Below are experts of layer 3 (counted from 0) of a mixture-of-experts language model. Rows are named router (the router's row for the expert), gate (a neuron's input weights, with its number), up (a neuron's input weights, with its number), down (a neuron's output weights, with its number) and show model dimensions 288-383. Each number is 128 + 24 x the weight over its row's rms, rounded and kept within 0 to 255. Numbers have three digits each.
Before each expert's rows: "comes before" lists some tokens at least twice as common just after its tokens as in all text; "comes after" lists some tokens at least twice as common just before its tokens as in all text. This comes from a sample of Wikipedia text that the model never trained on. Tokens count by the router's weight.

# expert 6
comes before: " ", "\n", "|", "-", " —", " \""
comes after: "\n", ")", "%", "==", " =", " —"
router:107153145134093104144126134163136089107124143138110125107129152151102153122148145102133149099134107170180149091152114123119151168129134101156114127105126132144099085157110111084091147139110121122172151164110119096215130134157131141117116156125133096128106145163108140114166118114158112145
gate19:151099119083127138124102145123146161110121122155106131175130122120147129137143174130144142139115085117056158132142123115146102156124121106118133114108119096183126112145133084118128146103132138156093100115130117115126107151153136136151105133142144145107088155127134136137112141082112166125
up19:135099147150124096156133152174134126126144156109107114088145147098152109128103130155165149129132114139149120145098134130153083160113156117139100134140123102111110095144147139116110145125139113099117113154097134150117082141109126120142107126180112151139202126125137149138137128132145178163
down19:122101111190130144109128106089116104140106088125117152151122114127132147109106143119127129140118150129126101092187132110147178080110165115144169101125112141137111135117146103150146128139114127151159100124143092116149145106145169121151149114113147105159165150115123092097053136122158136154
gate20:121145075124135126156106131142166115142129090090127108121158133133126139079156089136109119114104140092127145121096150133125100131141114120124148125148157138150081150107122075128138133122130099098104132145109153155141085145107113160127179101102111084097092117119154124146146123138085144093
up20:107116161130150150073127116132169119104084152111123095145123125112112172165102140132177088138121113147176130126139110120117127143146120132148142114149120134153100117127102131134106115106093152174138130113120141129093169135113129157141103089098148167121107108131079137101131100136170145125
down20:180126104123131126087120095135149165121102113091104118150133091128141109121157133114122128109154149104127120116097120136076115166138142138124104146153114141120144137142115105126095128100090158117139144101117154096138140126106157119123121178137122131141140101126145118083136112141155185120
gate21:184119112121154164097117068139144110080139096122129121132123142122112131104089171132128121121118109119149126183139129137094109138204109149115113118114141116101141098140153161133187116168133181147113128110175155102142160117126145140123114122103116118122100144140112125156135120124148126117
up21:141128158157123136149135145153118159179150105111135061127112154130120138150160131138125128152111136148086128086138132119129162146121134143167137136111142132161126138131108104136107177117123072147082106103133075123120136117153122136126168137152088169142141134094134098153154139142151120118
down21:126077120115074132110099123084107141173129143116163142137141171153123149115138139111143149122076107138152083127131116135095098094132149116118115140138101090132117123123143174159111137152131129125121141154143164115130126169092131115126122143117111113156170165092130128082172124111114180103
gate22:122121120115101131140128122174161164142147081135154180115176122129154081124141168140081101137102131137126140115136147112078118107147145194143123131110167144133131158130083098091154118124135134156112099132108119089107129098111106097167088138129157153131137137147123110132113167134140133118
up22:123098074105126140095116138150138109180116073115089095130119131117136108113127102095185075123130127130150154151119094119152117110107117118157133135170095133148139136117163106157148161136100145130139112139136120127122129109157121159106129132127165125145111149122109125130156098140133133125
down22:120125160124170113103121129138156123130137175105110210071176136149149142130109132155167122138125131109113124144179114157163112133157111152116114161114117115142119074112092137148116137123143093181107141100113156063132138135114141096093109128098138132098136117089120114119107171140153104110
gate23:129105108145128099152145103103126105114118145081126154135149100137114123129083111166120146160100110107123090166131141055089139157163124152100099148142130112172134151140125113124142149156152182072171103125155107147165137153104169136130106183141147111134134111171146141124141130104139154128
up23:162101201111156116129118124118152137120156129076126147139067150142111103127088142150131133156150177113119116130131128096097147148133115145090038124127149142101104123175148080155122157117147149106173062111118137115115090106144130131143097134138103078151138137129113133118143100091076183174
down23:105102092120122111119118151110169130133153132153137137166138140120142101130110158143108156149126091125162133115121156133134142065136168075137126117090113125146155076172122150118175120102113107115148147130149150135130114162163168100136126116176092118153131144161159103145133117136128099107
gate24:119118138103103142107131150145148176137169111106139095132162130148124132137142136116144160135147148066173125097131156088133125079115131103114091082099125151098125104098128123110113172101212126126125129157101169130146107083139146113130111136152087116120134132160123171145133154154168139135
up24:141145166123156149103127119114157083140151114132126121133135162126161134150166166141123109079139097085154193180079151131133165097135105146134166155146169078157141144123149131189149153129152106098110142139140127151147116111138111120160085131106143139137144102142144099141111113140129149133
down24:098118102092133134124144138158161119089142093069114116089102137130112127165118137144155145153108125114106171118162105160143154122130151129193182139148142124097139103118148095137120112135103096148091169088133113118127139152143116154093106136105137124130098113102135134160106159115166111176
gate25:134110101142127123122097107132166105114136131137134136079122147161126169132116131109083134102144162116155152125129146117140129109135105111144131176114088109153131118136158123120153122128142122097127140118171129072143148135111099138111157132151118098099114151157207134141147109126131082153
up25:154132158136114146090135131121147119139124159148109161165097164103145121100107133129153077155147153105165127109155136119098146123170089093136170126130112105171123163101127135132121098116143130155104105116117115076117147107109111128089142114159119097114099155140114143106109138147157135152
down25:163154152116125142103139110153144130116180127111131109111127142166198153116165136118126134148167104128175103147115130092133099117120115132081141131106137143130146128126164146177094170111107086136128044169119119140154127122129076143144174109142123134106130098171134149101134115136147172105
gate26:101113146155165127099143140170131148122154127144116096120092123111120157124116129072129146146138115101102156141099136151137135110124138101138111114110161150135110158148125164145144147153104125145147137136169191111154153144124142120134130124148101132110100143121161103140150131131103114155
up26:120156139140158101162120095101159113152128142112122116151133112105142146131111160100138178115125119153092097162146175091139161114129116142167130105138170134114129148144119111155128125090133152152127124121091115117077132116171153136106141127167113109108137139113103132124114149115108128150
down26:110131112126157170144114127129102083155132126114120165116141133116127112132140099105130174109189081106196147141102129103125171111186174150102115132145079134113120109129121137140125119149121127113125105114140117152131146159129154098140161119123113126092141173136126166137141096140131105158
gate27:074120129113144122092147148109108112114156164085129115116156144147157119129074119129103133084112114108097142115105116127108130127153118150097128137103105145122148130122116155145133113133133129125127151132111153155112097155155098132107116156118106120118110138164076111108069120140089144130
up27:165164181159146145144133117131128080146167143130127077111132142094116141163116094089093107128126119170146086091155119117119119131151123154147160125145121088129104138119175106124115130098170146112131145132131143089116113084112103101130087078176129143137170157125106143084138136120124126128
down27:096122140134106117115127146162120120174121112158119106147057153107125147113177087138095133112118104097096105159122130147196143118142102101163140109122114121109123172122112106109116110134105152147160188076128133114152103144093137145149101148140156108119145122126088148147111108141112133080
gate28:144148115135083132123141093140110117143136076100113106157093114127097140141107159070123079098154135151157167111157106118118141096102125184124143130146139156122160133145102089081121144165126130130152142108123146132165126114159148154128121129101124138164091142124162114135120125127082133113
up28:137128126133069121154115116131103129141125076136172132170155160094120136092117166141087105118118163137175186145130158114111182137117090112155144128146142152129105098132167062092144117184143150142137113113090147126142107096159119088168126115096132151110135120138129150148152139134108137133
down28:155066181147129090131143161096171139137124109107129142131157123164199161144183146112170134102161125167083124102095108116121160131122166130175127127142102101117120123144132127111162159137138104135116155120145115110099123105103118175137116098143079133143127093112120139138151155134137136177
gate29:154128145145149111125141077110092122138147144154067104120132096123121144126131174111135112119155123143125092100105166121127151102089160153167158103149082106127130146174155168139138137132146141134158070145150157154126160154154096150150146119128139112132071168125175084115121157112144099106
up29:131126098123120136160137156133137121100151093122147132126115118100117108082166115130135134166094091105127115088146137147153135156117142132148122081143143073132164144160139136107119148097116141114081122141081144135096151094177132087158143140143088099143168166163164155099144113120125156177
down29:143161168143156110202155131135106131129153141082131123084115102146091113104130114180121125140127123154160100127112137126124172109115076168138119150117142166130125137133117160131127091176139142142141134156164126095115134127117133148125118179122144105132137112126124152123112108138162125163
gate30:155114102139126142138113133097116131108101146124082102136135130112104136164131100113145168107110130084111127160097126115062169130128123097136140107137096120167140142163123124135127132126135115155098121153164108127130148107142141106082119116112138130111147092105147124159111168149140115168
up30:157168126122132128142127108162109144151159123124077120125150158128115132124150103129131117126140112134165115103091119142155090130170122101109152112198090123153104114098140119125144125114160151133126128116131159132160140129172150115087164150113148138156105110096123122120131051109153146119
down30:112149122156112134145154118081127142100151112122145118102142087100052113085130120109126130139129129135160104115133099114156110175127112117128160108121115139170133101114096129137125124108145149117106131156115119125150170135123112140130121124124140108077142135101134127157117150085090066126
gate31:110140137136126123156119103169134113071131104081161108117146137140112126127130075121116124125115118102067128158131158126057094111102132141085151124127127126125076073119119124183108112075103133085141111157155127158127160125142139152082128102122148133131138119128140127161110112146159113105
up31:143142109089104132109126120114118087133131117064148111148153108142136110126163104113128122096132162099120120144151150110124114094120101110152162146109102138138103103103129136192149135081153117126156119146152095115131126116159126160139148111117101122172139177084115183135165148143121120101
down31:088111090093137121120138155099103104164106148164153120102131122102186105130144145108118075135128147135153172147141126143112149122139087088166137122125127081109124133152120109152143124129112144095155125123146118110061125125112131094157131111122117135143157099133106144093127165170149096143
gate32:140125120135070098095099130162091171124162083172147125103102128145111165180146170124124137137095123157117130099137144104114099143130147114164145123118134127192096144136133159125119163156131095136123134113124141131145132152073166129176099132121128155126145100136120128068143129098113102127
up32:153115124139114110094080111128108139105092125117141104095135129122138106136094183144123133148106134125115114112157112119088109151133114099191180146113166107109093139163154134109124123156134117128124129123146149135119141162114132135138127148184152121111176162144129117076134116112080142156
down32:157121119114127129124162111131111121110157126079125131106116141127151107156138100121130154108153154162064124141178108056117102127061136111184141096134163157131132093091145116131113149119088176132119184136124143130148109169145134122121138167154130136145125143138152174120140119091083120119
gate33:130102130177157128134126135178157120095132116149143140109126126132118123143123113082166148148130125167105135117081133101146148161073171131150157123107135146124114097112101155117134142128127087126145062145155158083112133115137155129150122136132132134112151100108163114104165106081086127093
up33:129109089166147137124079107149117146112116117126133132103114136158091129141083098105124149088112110147120144122103123116131139131100120140129070170117154124091143109143107143155119129132147144093113120099110077138127106134161085142141114157130137140117122080136105134078147162120111102108
down33:085134162098109130135127158125087113136114118121166136142091159121074116121149145119165153142121117134149133141112145104106130161112103148167127088154122120130147132110084211117089126119093104121105165121133152128117110128132146141085097130148098135142132149133119105166122099133149167124

# expert 1
comes before: "0", "9", " |", "8", "5", "7"
comes after: " ", "1", "2", "0", "9", "–"
router:135133117127101096134111136145116085093144114125102157146130139137092141127156136144139172121150134127140146125121126102149116106105152105120097112131160133147132129137117115102103153124126132156156125096161109124169137158140134137129123144083118123136142157138095146112110109116141130100
gate19:158132091109122164134148132140086086154106128118130168098121151116113149108135161120143136143165162113133128162137096125113140099154136131127113145077101110115119125136079111150155174146127136092117132122129124162122130138134091133138128092171133131122130170143118140144174123130184114124
up19:142119125096115132077097120149174153152086095139109102164115154144161106099145109134099110128146129137181142139102134126164116129139080100142131114103139154107097141137166142092115116138143094171058107112135130146108101133108105131138154101116117134140109130125140112092082126108178106129
down19:181104151130130128113147133124175115099101134139154133110145134150117088131121123116112090210126116154133168134112131118158117104139149092130133130130121156140111153157122086092141139145095096104132148157156151155089124110140158149104139125134127131194118135110120071149115136169133131096
gate20:127133106136107112097144117147151141133177138162138127101135141134100154131118138107144094136120154083183116144153123059116138146120144150109131127143132148142168091150160127119089178140107126088149072119156115121157121156129128138136116150126105143110150144108129131161089151115155134126
up20:179101091145170126144140124090104159111151155134127122105147117127112093125078160101157132114163150094129128171145132095135111143135134154091142091130144136145170114121156169140082113138123123134126150118140129103123131125144118129132121147103101166145159174133112137103104147109127095186
down20:177178113155100098115139120140179130133188117084132133106161097153145080116101142119095085085142142084138090139136106123133115105131129147142138090102146118139122103105132114138114128148119130110148151137145123143132094103124131108113123117166094127147142120188150122112122134136155132137
gate21:106104164131148101120168131142157165092121126096080111116161108143139113159102140122118163162075102149114174124136163153139165141097079099146131146146145132113087127126111096127118120112135096107133159134144103155133158136125181144092104149123127092137089114097145091122130094132105153093
up21:133153111114129149118125111123087113133115150149167133154096154124124110127118129109109073092153156130157106141141131114125095115137134144100170086103091149106195122142154115113114102115128186160133106121095124132149089120129106133143131149127138148155093122127147169096145179099152126128
down21:114129154115111161102147113202108126157149195123124144140117162151144138166140114127149147129115113133122125138148128162125135108080094093128128128138098152108097099115151154107085124098104137102139113124136176122163100137153118149104090094104136136129166130156123145151146138070157107112
gate22:176139135138117144163112131128140145088118130138127120150103130106122150122121128122132133189171144114132143156153114112132141113111127131135106084130114136140159153148149125142147130183110124134115170131157098168149133129115148126162136142132135120157184128113141120109110106127158114134
up22:152086099118091095108150141124135172095131142105131149122133086111129115124131132072159119156109141119103092077124125158117154114112122117123186128135093094129116088115161143127114156132111118114132160154128150084107115130149158076128145078150107123120130086156111135140142113098159153135
down22:189165133115102132126117101169109132108122128121107115134113107059136089108116125076104115143133131155106119135102134152120168093126103162116160064181106121099122114135130129150099113158119106103152127141127101120121112124103124173118141138132160092153144161106163113099154085150133108194
gate23:166093131160152111134122101161156167151129166119100148100090084115108147161136142131126086113136106072082126135165141144129143183102104105089147127143133133174114138109101105139133139132123113106144174121135105121113107100166138130156129109177123151132128123123115115099118085163134138113
up23:150136136134124118121128099148136185108100145102111141110094098132135104167137158138132098111107103078107157122168122139119138180112152105091093140130146126170117121122142141163146163126132105156134175108104142121101102095181120124122164124198115131148133120107116100099149105142152129085
down23:174094159123137168133144186127157129138108146149127133117140138148151125150135101118155144105104108102130150070161113158131133190123132126111105131108152120151111102168091148148125150155107076139118155161135109125139165133139130095119129117151121169122146090101110116137114127105092139159
gate24:108130114147113114144139138152112108091132143106121113160097102119104138158077099129164114114126125165158088116132121139113125161125186156180138176119144125168111121110125153153146128113104089119149098130164129098169188113117116111121139156144101150130151165140099118135116149141151133098
up24:122101138129107162143132128130188140124140108157126130103114145152100102183145131105154153078116121096096142173149144139108123118064140134149091141101119087121148139141143150129153125133103143145101116137140177126085156152148090095169095088151145145160121123135110156111138170142134098149
down24:141141102122095159129134126115154150107099136131192114114142109094132187156142134121138082145170099149129179127144138151089111093110088144134155068157102140132118112118121129156080120122151132098151124092111083100134063126163175102097115171156074125086116142133131128175095108103132169171
gate25:116147071083157122121128083112181120118118141134132084120083132160128120143123151138143160180107133126125144124158116133133102151143126148093082116130139138105105125114143116147111145151122143081143125133158095103159110100119136117119128119136123213123128126123136116120123092077132127164
up25:093127128094146126156109095092151126148113151154137056110137126097095096155122133127115083137110121166110144174161167097158103140140147117123135093117133169122140154158102101098108089076120128119108117175106131139179103127119104128129125109118125090105114112130131174085121125135116127107
down25:108139089166114118118105144116111116131145111136115099110162115138114132087153111135119112108188121138140152124105170140101139142123130097132121120130149120122153139158159103115095160154141097147200129075139093088128137126171106131134162101143106098123130099113103148106165135133166116158
gate26:117133093124159139079126133151129103129157103158109140124146160131142131155099211132139087135102138194147102121135187132110091134122134129095110106135094112135154146095109107097137085120145162074118097113113126158156153139154088127121147091125146122138134139118104135112147117147072104122
up26:106142117137143114114107121144118122116176153132131122138153163099147175142120158146129133147101128144116114119176149143101092152064141146107103148153122144127166171121153111107150097130130122092131114143127126100161176105164096098132148123139151128108110081125083097118137096126112115158
down26:104134144111183143107120132147171140151128167111145162139138118132135092124129134146148158112123151118113103172118093154108160156120146089166104112163169114139166137121127143155153130162101153142178134136142126141135097161111111076168106114075121106142105120108180126126150116116122135145
gate27:144132151148144141118106142123127167133111117122092172133133083137156139136134139182119092151172138142127081151126125129163185134120151113137143108100134181105126134141104127105142113143122119086135121165152152107135106134126134142140149122120119152099112156121111123139120109165112140103
up27:136138146153124147123093136112121148110130116107100172139134119115140127140097156157124125153160152157149115125115151118204161131087177115136126161121134129113116139115121105123107093134151095115164163068150163112146124158133120179121150125149127161125148153178109135142079116164129121108
down27:139131105086151114109142167136109152154168158132143100111132119147117146122131117148148116110146085100156126157124094133090118134125110144118101139141141110110111134130154158138119169130138091137150135136128099112160114109130125130127145125160160152161113166116122148132135127132113146124
gate28:109118137117134150113142133109141110141145073132150096134119108099146131103133149195116174108159071152146086121146156125128142153092150097117145092125100137158120123128146101133108141124135142121145135122128136115099107122122155191110119139128102153140125118130101116153105099100123055131
up28:163112150104141134125152128121146111124132097101153124127140120124119108087142143144139164134151077096170126124101116148113121086125145157127175097126078206165088106115130121140113147119159145117133153170136127090086107140124172157101140170145079106137112105142100122163075155121125081171
down28:160174110106162105107160117150128137118143132087144109122090104118108149132087118089098137164093137131129150159090122122107153141108130121139112101139087109101152110149130120137082135149109125138138113144169103129177120167120102107145143111100149105139144148114162130121145108104121124119
gate29:167117143130118114118159154150104091131141077111172154121112076098168164141146125102080110138095110134086135179124145131138149125119128102136160110086105158130132169136127156149148090151110109101132105120095151119130078096134158135112122129144102137106123141159133142109113153153145084131
up29:148161125143110156113122134146146149123142173166137121151120104115130068151084113077154135127109142152171112133092125102155105131150148160142114159151172130066107145122137123129118179126132148091149119104127122143138125111128114092092107090113190137140117155147105133109109122122096099130
down29:112154128143084107142084127098165139130126122116135144100107103128142139127122128140109155137140188147134165099172072138135121110121137122150075133132128130142147163123185103138137092143123141143127084148127091147126102150120107134142130125135111152129150141167156138140149107107144124115
gate30:144134102138110160073133106101193129136113126147083113180121093144124158125139161152096184131101109157139155119089130144139174141135149108160119139094122152181127121135053099148173158135138140130104122172160128200110109193086146120127100093116121159117114109112138130111104148139124086085
up30:092131144106157149178113133109135125057108132106157150133105160120158111123097110161135094116162133105138080147149133121109141080149124101083133103148144068103136125109187146128058110086095074119105135076146121105155100137137113145125135164132160126141164147154131138112139113111139147172
down30:138105152132130153136115141126090146130119175131131083125164128074149145066174128133113145120128115111170122115129127127124098111124128092087169124130132134123092119143141139121148113094121175105095112126126094131120144153138076131127153128114093106149120160117112165081100166134094163097
gate31:154140121139092169098128098167137131106123108116099098146158172140144107142124100148161136151093121110143098143088134116126106175141085068132131146106086136104156075171144163163057149120180169162121136123138147130109111131143105110180142141124126123076147102126143136105112124129130124116
up31:136098109112119138130118117090173103105118144136135146072147133195089151169126139123121103133146156133161161140127123088103157109143132148146120177107096123156131093155173102144109192104175107115154106112119172148162127122107106132133106118165094122133130127106125138141150176097140157183
down31:118119151139114120140120119129119120107130092136130152154162144154128100135130113122156123124136103132173208137137092147091096159132139126079117122108093155104132137142108151182116097090143105141137148135120125152160132115152115121153147159105121155154116155150125150110129151147114121126
gate32:117126153100101098106166129125106111118108124132153136112125128137136152130105172146148143109149118092108147148157153104127113122103132124095118100094121102152146144103148146134123105160187104097144151127112147146145084098131094127101098094160115150147111111192099156112031128126125131112
up32:107129151166111141133146115130142163126127123098119105109106142157134138144126147118131134120132156138083122089136174122135117128099089101106111110106120131152161131141114112123138129156211150135132139101119116140137105124135104131153096102136117143132129115161153137072116118145089132093
down32:119115131054111120111148076106122092180141155154134128153125092158116119135098119131110153143127114150188106145124129115158125143131103126127160103113130146113152077171136125085146127173129176112127151115171118142120101130144156118118132160117131128096159094116130105126107121152099144124
gate33:155144110116121158119198153131122141137124131136133088145108128086127105211158095163137160117117150137104155132139119177140067145117110066144136094154110152140127132135120129094133126108080159139141166118125129109129150103108139119144103143124120139117124104165112162103122107163152132104
up33:204122097135125124130063123121133172108110089119135127127091122111164135102120146142122168111139107188108106146127129098145105125155153136157159101105121130113130120143127170129124100142125127139093156150145118118158108122158118127195145103162138101131095161102106099146131127138155116105
down33:119133096145125099127113169119136144138115194116100116080094125120137160128137137136111114172092100127102131149144128099135162097154160124118098106158127125101139099115156101158163136103095118093071130156107115122144162126116163106106123148091176134154117065097115120096148155110157125155

# expert 4
comes before: "1", "2", "3", "4", "5", "6"
comes after: " |", "|", ";", ":", " /", " October"
router:128113101133081086150117170182142131140115106113120144094117134139121162127145170127114097109133105138112129146171089125106122086102140131159104112161108136123077103114095138143139122135124088123133136149145107142177146131144137182121105115118104100138110122150100133098141088169144109132
gate19:127126123123111104117082138101157115097124115129151161162153140122146103122108129120076145114142156151111128126123172125100157105148119109113049126115137160108098085136141148088124158108117119147137123121166119101124130142126174113083174099135112139172134101137159159122119140171126108168
up19:126102099139132149144117122108142109113108097105131109126099168136112159125099110141115125151122143105123113119129157166112168129134138177117142164127112145090135124129172139176109146156137142131139131179141115130103132134153135105101149141126110118117145179078113114125142191134199147120
down19:140097099143083112099142137115163129117135148132142155151148108145181131139118140089188131087130095166122123110086112120112126130111111118139131148128097158082110141100157091183110127145161119099102158120136120123116123135122117157145117128171099135092142134132100106102180180130139136122
gate20:138119119134145141136117115177131130100114112120124127134115092137120109160113141095139121140131162153127125114144116154143143130145096120144176113145123109143123112130114127142139132137106151166116164138107114121130130150180107156142156078174137111160138120132149134137139166118175128108
up20:136102135127139134100125127047127098136134119094103138158155121131138117121094122111159107102086116084111156140145141134130137148112161154092101121132106145126122129152167096122127130163170126068154132102118138136104124159103154103132096163103137143128135124141130128104111088148135135118
down20:133122134137143165094129161146178090148138115121116157135130098143128151108154131070148126132115098113161142178182118141116115157113121084089164092152141148148114135104121110161142136117143109131158116179121182115140073078091129140124137145080098106136142090106149134132107134114137060141
gate21:112150131098112109110154119098085128131141142184117113134122133125072147105127139115121151138138138136118111141132092120113141144122144108098105150177103126139093139134098119124141132151145115119151151090100129141134141091170123160105141120157118142128118137137119122144158141109152116122
up21:135097119103145099121115176158173094111137141118130145151168143106121152132136130149063153127150178147113106046145152128153130119118162135136136166110152138092126123164158098127122114126152112116168115139112150089076110158106093141116134127132124119118142110101121083127114113109066134117
down21:097104127128162123120139121122094110107143110090141152103145125121084109107134144130079108120094109137153039098079114100138095143127095165118106106107084131166141112112119115099108175113144137118070141146145141124137173165124091111147140143169118127140126097184126078142111159165135133146
gate22:172102114101143126132132140145157112134128128153132113136104081144119128161139129136161113149147114111141135094131082159139115114108150154144123111157080134163096092139077104146119130116169114117112152132115152103148147102147159161146136131085128097171154130143084107106145118120163119115
up22:118125160171103134092109137129128147142098149139109137151112117089183151117092161147112101111128115179145120142153175099129108140133110162139119123118113149142167096158132134140167111158116089116098108075127104143116139144156134092156138088118113147125105153093165131131121089119127118137
down22:088127092158148060110119119128142114130119122120170146072126120155137112154134171126142106149111109123114159213155096147102100116084120130161135110149100109157094124185118127112149149141171159171128108164133151131090139126153147131129129113136148109130118127131109096123108122117131145139
gate23:135113106111123121109085129128116112139115136118152130086124126183104114121116147132109165159114112147086131129104123155091145138115120115137150144136108117127151156136108134075114129147119100118107136135135086107126168130075150179113129100150133088140107146132122106139149081106138113109
up23:127098110146109202124115093164135085149147146131152132101114143151132148100147156116135143138117090099168097127121110141129161094156147092137135110144099112170104094135116125124102127132089125149143151116106097163123156127156124166134194108169153122060109117078112132160129105128166102116
down23:127120152129152111074146143107133132111133125116101105082155099117116154156101096161121148113122127155131112126157066170117100146130129132100112135137128108099110117150146145127144139124126115146155105117148132120111190112129133134109110087165147150121163127086168176119128111144127144141
gate24:082135145136071098085110171112158155096073129127124123112126129166104132137168163095167152085131123092093169107097117105118130090172143118134138163091112112119091152133138127126121108142125122095168118115081114184156163102172107148141083107158120133125117116129113184106135152128145086133
up24:142137126148112156144135133142181108128145108132145117118134105151126127079120144128107172109140144146075137132101142140140174131110084137134123107113118109145114138117118125104125134107134075153113143144108134158131094130152126133146114160099155084127126142071100107138114118131137098111
down24:088136159095132152095134137149137149175122146124179136182112108148118126124133140157135142097117171165146127136133133152140142115156126149167090130107130150115142091067114116098117148101121094116162135113133116085129112160172170119116109129175140152114143126090139180125154146134150136154
gate25:108116114138134150127159134131159108110119173107128130107087082127137144128134127101140119145158137106136167115182130148089143142130108134183133132103132166145159130136111113157124110178091137116127140113110124137116170077101145130164148153159102120096136133118086167157070166164134110140
up25:154118164132121087099180093118138128130131145112136093124100136071124131115112131105112167127121154138153125132160131140132128101125143148138133084097126166130154156124107098110147103130142102116135128142119127149122138153169148151114101109134128095094107146119131103115114132118167134147
down25:151140094090113120154092127148109136149170135093091139172148125104130167148113181124102129124141161162130110133107121108121117127148112080162067136149114143096107132119125111094119132103147154090101133117110115120124073096147118189145115150115081153127153134092112148157125113117087127105
gate26:158100125129112130132123143113128086127126128120076101129116136086132111141135168134113119119136135149153105136146096160119130141157137157115113179119160128112137150131129130110095152105130148122146128102110093111195118133097106094105151103085114153138144125080152096105137137163140124126
up26:105144159147130166143124128170130175133126137121140132121144109139125161107130106121128162128155103119109164102140146096143114126114127130151153073132127110163130135131155112140145105140157121113117153144153212138082089102151154145162133196155110103156092133191090122144108111128132150111
down26:159103106136121139160138156125108125139123100137146126150118147112105154125149118129174101112123115086139097115145122102097123138215138164126131112112117101146138128141112121100098095154160129094127114139148127127125120123116136141109107126112095147166182119071195119159114115064150074116
gate27:128141143120129153111110144128174127164151123139138145149151105127104076132126162156125164156095143077099071136161104102109110153105192138104140134104119175127139141097095147178139162158124134128132125138136134143128156125113160107114109145128129120146127114138174112126123133177133098111
up27:145164128169129143142134130112139099086127142130140157122140157084104139099155093100119099096171105180137169104142120150189116131149120122157099121188130110141136129115142162163115150141102092091098135143161145119122142161137153136153134133142167134162089081116093109122115149097145139140
down27:100166124178150122140088115165109156110119120150161115114119093122141116111130119130099179111162144107095157106129130111101136162150131151153125124123100092100115128119160121134128157128128157127131169116147142092124149160113121127131089151124151142111137142143101069100112137098117153138
gate28:114133073165145090117144157060120089095128120147172181123112138116159110131093162127137144089165165165148116135173149122100108109119109151105147115132110167162148118115135121136159158099142103129091124102115105137127134147139119117182124102068131143129114131093070140101158149135157155125
up28:135135147126129146117137145199080092136165170103130150147145136150111110116099111105094118125144098103116140093162150123119126148117124178143139131093107104105164124115119137150102081132149115133140116151120138141090082098138113066118147143136121136107160167130171193113110097133105127146
down28:162114146073092167102088107117116135178166135135115168118123119122129150131121132078151128116116126151129134133125161130132119139156137102115147133118117074099148100160072152117105159112154107142145124114093151063129151136123081125132108142108100111172124095104157106103167129126118131104
gate29:191085130165133077132092134107150155133154082150102123145094096131135124156140113116115124125145083103120139124092118126131121087126147172156104164172134145086127125128120124151203158113117075117131122138092129174174128111126162159107127103138109113135108128127092153094123072104152136119
up29:139099124121127103132107149106150124122119137148114133136106170075107123127142099112138065112124147127135133117152146164135107151079088096123137123113083153104143146098129157138144146103112144130156150138095114108143120116103144126135089133103121105103157120120121125140090068121100122105
down29:100131149123161128148088157152142063096144138150167123128145148114138099133127107118117119140129119109116144132161139148139138110134105134160094111136114150116093119163119147162132119147148135114156111116102102142125171109061097137100120091110096121139096178126176186165083153121115127114
gate30:101145115130119138100116145165112135075142145132076152137133157120163150117147128162135130090123115113086111081140132127123103122121107135130114096171122156137124104118131172124121138173110073120146125097082151127149101148116166168137118137098116114092117142102085147146134092189142109133
up30:113133125113098124131140135129127098120121099084109133124120154191105147131174133145137090125115125130168153087123125137154116154101115101105148142147086124148124159092109144146111149119152087137132114139156132116100160124117115128108130152146151131137135113096105124118091132117130067127
down30:138133122142116123155117119128100102153112127085155149152153104173124153135102112133154116062132089104121153114132113133172106124140154118137060137153124130133123134139106131156131154142092135131114105111156168122117165123131104151097136166117153087100123131133106102155141126130120110086
gate31:132113163114109166119106126109093110137136152123123101156108085117117142110152160094112145150107125144065129178170152108149148120124101160106154150138101150128153114122102155139104153127136106174087132096122144141142124171127138146109148132113082102163089101147143143119128130135169112129
up31:117130109100151126122116128116103082145118107157152123121106076110099121103063122133121158114144136125101130124117135123158140128150141077096152167205118115118089164150109131161136143096165144106100167122100149059134136163079145120093133122150142133147143136163127163183137121087122118103
down31:120133116117093139103095117139106128152136122116129132133192124092158165140182131092121137138151134084075109114135156121096083113180084123114135089143162103104133136161126133112093101106122099083132166115135080153142120095135131125109134169163098148133118177136071111105114138117168131107
gate32:136159147173123128119120190101132114116134154138114167129139116161142152168103166144136157123131135110097122098166164128065121126136131151128102153089088084131122103110132117165144091148070127149128105121131132148115185109170146175130125160112098097127106131169126132132115084158124144157
up32:168123100141106127123136111128158111129138127134166124119134124131134101080157138107136143118158103188175110159111104106181113120108099142174127097159170173134128153152155121117085153118162130100127107137113072158136100149129103088122161067129124134130156164049139112136120139137128084091
down32:131097122129128095131128127146126125120105117136129115136151127135136147092133115117123156094154123125144112116162108117151146124114143121133156126122179117104128135148132108136137114158145154147133145109161105150185182114127119102150089070129122151159129118148134121149134135096141143126
gate33:122139132091120153149081146123101108116126087112124134080095125102107147150152131161122129101065132125090122153156097130118132146119099160129091105112077133108146140115103148131113087150111138145140124145144101114152111156167132145115139147154130109138134128122099163107133144119124125140
up33:135131121134123123148090148129112118102142126141113117133146126130143140159165159145123105105136161149103141101139174163177119090134114139107200138121177113156162126144168148139129173130170093075132122140115122138122155129144113141121146141084119099122134143168139120095104146145159150110
down33:090116137146150126152121144083165143137144122088132145153106191121151107142152160124129127118137162182117097150139129091145141137136147124121109133109131124122095118113118098130165122132151094149122147122111124110112142103121156077167111133111140156115129137109155125130146128123134102153